{"n_layer": 12, "d_shared_expert": 0, "activation": "bilinear", "norm": "layernorm", "lr": 0.00172, "train_tokens": 315500000}
Below are experts of layer 5 (counted from 0) of a mixture-of-experts language model. Rows are named gate (a neuron's input weights, with its number), up (a neuron's input weights, with its number), down (a neuron's output weights, with its number) and show model dimensions 160-239. Each number is 128 + 32 x the weight over its row's rms, rounded and kept within 0 to 255.
Before each expert's rows: a language model's description of what the expert responds to; "gets" lists some tokens that make up at least twice as much of what it gets as of all text. This comes from a sample of Wikipedia text that the model never trained on. Tokens count by the router's weight.

# expert 5
Description: Prepositions that introduce a noun phrase after a noun or verb, such as of, in, from, at, against, between.
gets: " of", " in", " to", " for", " by", " from"
gate6 [106 171 135  67 149 118 132 107 160 116  49 142 150 134 160 131 119 130  92 141 168 163 127 162  97 141 139 117 164 168 119 142 164 153  98 124 130 149 125 147  77  88 142 144 100  58 162  92 125 120 160 130 154 112 149  96 113 146 130 105 124 142 112  69  82  77 143 195  70 124 121 172 103 182 127 168 191 155 167 122]
up6 [125 130  95 158 115 137 171  98 152 125 129  58 124 110 138 137 189 134 103 139 121  74 180 198  94 141 124 127 149 133 112  33 103 175 126 200  79 182 143  73 105 123 104 136 136 106  27  57 162 113  52 110 126 140 181 159 121 117 142 132 111 112 103 156  88 141 123 112 150 102 161 107  64  97 153 147 118 116 120 146]
down6 [142 164 144  95 126 108 138 103 141 105 115  65  23 125 123 102 100  98  88 140 121 138 129 115 136 126 109 148  82  96 112  93 139 129 141 103 129 144  89 119 163 107 155  77 108 186 159 200 102 124 152  99 146 129  80 116  72 123 102 129 142 164 119 141 115  95 114 207 128 145 144 150  78 101 131 108  96 124 133 163]

# expert 9
Description: Pipe separators in numeric sports and statistics tables, plus opening pieces of foreign names and places, such as Ag, Sant, Kap(ustin).
gets: " |", " A", " G", " S", " Z", " Mar"
gate0 [159 134 121  92 111 115 142 130 127 126 156 136 132 137 125 134  87 138 108 120 140 179 167 138 106 138 197 147  92  91 109 142 162 182 137 128 145 155 147  85 122 130 176 172  89 106 140  95 162 116 138 129 108 173 118  86 155 173 158 161 116 132  85  78 185 121 102 165  89 102 120 108 167 131 114 135 107 122  83 132]
up0 [129 140 157 143 137 176 140 116  67 125 155 150 215 147 148 110 125 126 107 127 143 114 144 124 147 132 101 112  87  46 133  88 137 123 128 131 176 112  84 100 120 126 126 155  74 165 164  82 209 165 138 223  92  81 148  97 100 106 137 134 118 144 185 127 145 145 116 143 117  97 121 141 123 169 160 108 139  92 144 129]
down0 [161 130  46 124 143 149 126  70 146 120 105 146 146 138 164 169 141 169  84 117 138 103 137 132 128  89  84 117 136 102 151 116  74 124  84 124 102 182 104  94  92 139  98 205 107  86  87 162 128 110 129 149 148  49 120 165 171  92  77 105 181 129 125 151 115 173 107  66 181 125 105 107 151 134 100 135 201 160 134 199]

# expert 16
Description: Hyphen bullets opening list and infobox lines, leading table pipes, and word-initial pieces such as re, San, Sub, T.
gets: "-", "|", " |", "=", " P", " T"
gate0 [100 129  96 109 110 159 117 126 128 136 208 144  89  53 165  78 166 108 121 134 130 182 172 143  94 174  91 131 141 107  88 124  72 129 151 143 159 157 136 162 142 129  86 109 141  81  91 178 157  37 106 141 125 162 141 112  96  75 127 121 138 123 111 173 126 169 125 117 147 119  99 129 126 129 138 180 117  96 172 178]
up0 [124 129 122 106 151 178 129 122 167 104  97 138 121 128  78 153 121 145 118  86 150 223 102 165 116 126  93 169 184 123  76  36 141  95 115 138 137 105 207 136 150 191 137 135 176 102  93 119 173 154 144 102 138 150 133 176  68  86  95 156 169 174 165 125 143 168 114 136 102 129 136 132 170 115  82 137 128 128 137 125]
down0 [132  50 130 134 148 150 103  87 178 139  97 149 119 101  75  92 125 145 179 181 129 102  88  75 148 189 135  78 179 108 100 181 103 146 186 137 119 100 100  95 149 102 176 167 156 153  87 146  97  67 159 169 127 145 147 156 156 145 105 133 192 148 107 157 115 128 118 146 137 154 102 100 124 121 100 137  81 164 105 128]

# expert 30
Description: Articles, quantifiers and number words opening a noun phrase, such as the, a, an, several, no, each, one, five.
gets: " a", " the", " The", " an", "The", " one"
gate0 [132 158 153 162 204  73 102 100  75  86 131 101  76  96 115 201 100 120 132  69  96 185 150 175 115 116  81 174 133 113  90 158  74 126 136 176 114 123 169 113 132 100 102 156 155  79 110 130 183  68 136 195 159 128  89 103 113 145 124 149 197 140 153 160 102 144  87 173 127 137 111 112 135 142 145 148 120 106 129 135]
up0 [107 131  58 176 135 137 154 124 137 146 122  42  88 103 107 153 137 131 108 118 108 114 133 109 163 112 160  87  80 142 172 151 130  74 158 125 154 124 141 115 172  52 122 154  73 186  98  76 122 112 129 128 119 116 106 169 147  33 111  84 112 128 163 176  81 141 167 173 144  91  93 137 122 164 134 119 123 108 138 124]
down0 [ 67 100  96 148 104 115  92 118 120 134 136 156  91 109  79  56 134 154 206 134 140 174 167 112 176 174 157 128 134 129 158 144  81  92 172 132  72 136 142 184 124 102 169 179 159 176  89 116 104 139 180 110 139 143  93 123  64 116 162 114 160 104  92 156 143 105 104 159 100 158 156 114 145 122 115  54 190 128 124 108]

# expert 7
Description: Pipe separators between cells in sports results and statistics tables, plus semicolons, colons, dashes and (age in list entries.
gets: " |", ";", ":", " –", " ", " -"
gate0 [143 138 133  68 101  89  72 121 114 111 133 130  95 145 138 144  81 114  62 137 192  81  99 117  99 144 135 115 125 136 173 113 133 194 162 146 163 138 122 151 134 131 143 172 175 144 105 205  66  87 159 134 131 185 154 119 174 127 114 158 167 125  38 144 119 104  87 153 107 163  98 138 175  76 139 140  89 120 148 117]
up0 [141 155 147 107  86  64  67 151 132  94 121  77 111 134 136 128 133 100 138 162 150  98  78 148  90 147 156 155 103 128 185 112 130 169 183 147 106 140 141 171 117 114 173 159 162 122 148 125  72  51 101  90 140  99 113 124 122 158 114 152 124 125  99 115 102 113 117 145 102 227 130 160 107  93 108 146 124 116  94 153]
down0 [134 107 150 123 157 174 110 132 112 135  73  97 143 144 129 103 116 255  86 126 148 141 120 123 117 176 139 129 148 149 110 137 122 134 154 150 161 163  93 177 126 162 116 216 136 115 139 124 192 177 142 134 119 138 100 135 129 148  68  91 101 163 104 124 200 136 104 131  96 126 111 134 160 157 143  93  75 100 123  99]

# expert 21
Description: List hyphens and headings in taxobox and See also sections, plus mid-word pieces like un in remuneration, injunction, detuned.
gets: "-", "b", " all", "in", "ar", "p"
gate0 [146 115 167 136  99 142  74 171 145 165 101 112 138 142 138 174  98 119 149 113 153 101 156 138 117 140 126 135 117 109  99  87 118 118 126  86 141 125 131 131 106 171 138 137 106 130 132 117 150 165 131  95  99 149 111  81 147  95 104 129 207 148 126 102 141 158 147 164 102 144 115 133 164 131 108  77  98 160 166 129]
up0 [124 127 160 120 105 126 108 151 180 138 141 144 130 130 133 151 122 143 142  78  53 141 127 127  83  86 102 145 151  94 115 117 106 189 156 135 117 111  77 114  92 118  71 156 154 145  81  68 131 129 171 150 102 180  43 110 110 142 132  89 104 176  89 126 110 122  87 134 149 131 149  87 124 101 151 124 160  23 118 128]
down0 [106  96 167 157  93 138 138 117 147 132 149 153 100 137 129  78  93 148 121 125 130 129 126 146 140 124 106 102 142 120 111 147 155 123  88  74 173  86 151 121 155 139  62 191  97 112 170  72  83 128 172 162 138 120 157 152 135 132 122 131  93 119 110 145 105  54 135 100 108  99 187 128  93 105 140 158 166 145  91 175]

# expert 14
Description: Pipe separators in table header rows and single-letter word starts after a space, such as | in Team | Laps |, r, h, w.
gets: " |", " ", " 0", " m", " c", "|"
gate0 [ 99 106 109 150  98 129  90 128 122 152 167  88 142 107 148 144 184 125 129 170 109 112 109 118  88  68 154 151 149 157 132 117 122  91  83 139  91 145 137 168 143 207 136 103 130 154 142  86 166 128 205 124 176 103 152 130  75 102 151  81 204 150 145 166 104 101  75 132 128 117 159 128 121 109 137  94 112 174 124 136]
up0 [121 115 119 164  62 125 130 144 103 126  99 150 141 160 162 114 146 145 159  68 103 110  88 130 128 100  94 147 114 139 146 148 157 122 110 108 102  98 100 193 105 131 112 160 166 102 116  77 125 181  32 105 148 175 107 159 106 162 115 116  98  90 160  90 129 143 143 123 137 175 118 147 123 101 113 155 179 154  96 137]
down0 [135  99 143 121 156 149 117 175 214 115 119 109  65 145 136 143 158  80 125 117 122 167 132 162 178 151 164  67 166 136 110 179 159 122  74  71 134  74 125 122 127 108 156 137 114 165 162 125 135 163 141 145 162  73 131 135 133 110 178 131  99 110 143 154 149  95 124  69 111 100 189  73  99 138 167 161 156 187 169 164]

# expert 13
Description: The conjunction and, also or, &, including, and auxiliaries had, has, did joining phrases or clauses in running prose.
gets: " and", "|", " or", ":", " with", " had"
gate6 [152 123  97 141  96 102  91 139 124 167 109 105 116  98 121 111 123 146 145 131 111 106 116 174 132 153 154 108 115 168 152 143 162  48 161  95 142 143 107 160 157  75 175 131 127 146 184 142 129 167 122  79  81 184 158 144 164 172 100 109 166 155 147 133 142 167 150  95 106 113 110 140 121 174 146 116 159  86 131 123]
up6 [112 167 138 155 130 127 165 135  95 168 160 133 161 171 138 116 149  92 112 141 162 149 133 175 132 101 120 157 144 126 110 120 160 168 154 178 115  88 130 101  90 145 120 112  84 199 107 119  93  83 132 144 151  90 138  82 131  87  95 200 171 178 158 185 161  95 196 136 120 135 111  79 105 132 108 142 118 140 161 113]
down6 [122 141 125  85 141 136 168 174 187 119 113 120  82 127  79 139 169 123 152 140 111  81 135 115 137 138 120 115 173  97 119 135 192 120 119 179 106 125  98  81 121 154 118  94  95  66 164  96 156 117 128 144 160 115 132  92  99 109 145 171 137  92 124 155 137 124 144 193 150 161 163 160  79 122 111 181 110 117 142 124]

# expert 26
Description: Subject pronouns he and she and the verb was, plus first pieces of split names and words, such as He in Heathers, Ni, Tyl.
gets: " was", " he", " He", " she", " She", "he"
gate0 [156 156  57 132 118 128 137 169 123  86 151  84  99  89 125 163 155 102 117 122 165  98 175 108 180 124 110  75 192 100 141 103 103 147  83 151 118 120 133 153 181 190 150 155  98  98 191  83 117 134 108 139 183 133  86  98 124 148 123  92  97 125 162 109 184 201 132 121 110 131 105 150 134 127 175 130 105 165 122 161]
up0 [132  95 134 114 165  72 162 133  95 109 157 138  78 152  80 153  66  99 100 201 108 184 155  97 102 102 120 146 173  97 120 179 150 171 133 123 150  87 102 142 154 132  83  85 155 115 140  89 129  93 102 131 145  70 147 107  69 102 112 154 169 147 116  98 160 166 147 175 159 138 118 150 145 141  93 152 103  86 135 109]
down0 [166  94 157 113 144 149 123 116 135 128 181 131 102 144 103 147  91 112 123 202  82 147 106 142 103 100 168 157  83 108 103 115 130  29 136  94 124 211  90 174  73 108 147 103 139 133 105 148 116  99  33 152 106  79 144 103  99  96 136 153 161 164 153 123 115  90 154 184 131 107 146 129 167 113 147 110 171 120 176 122]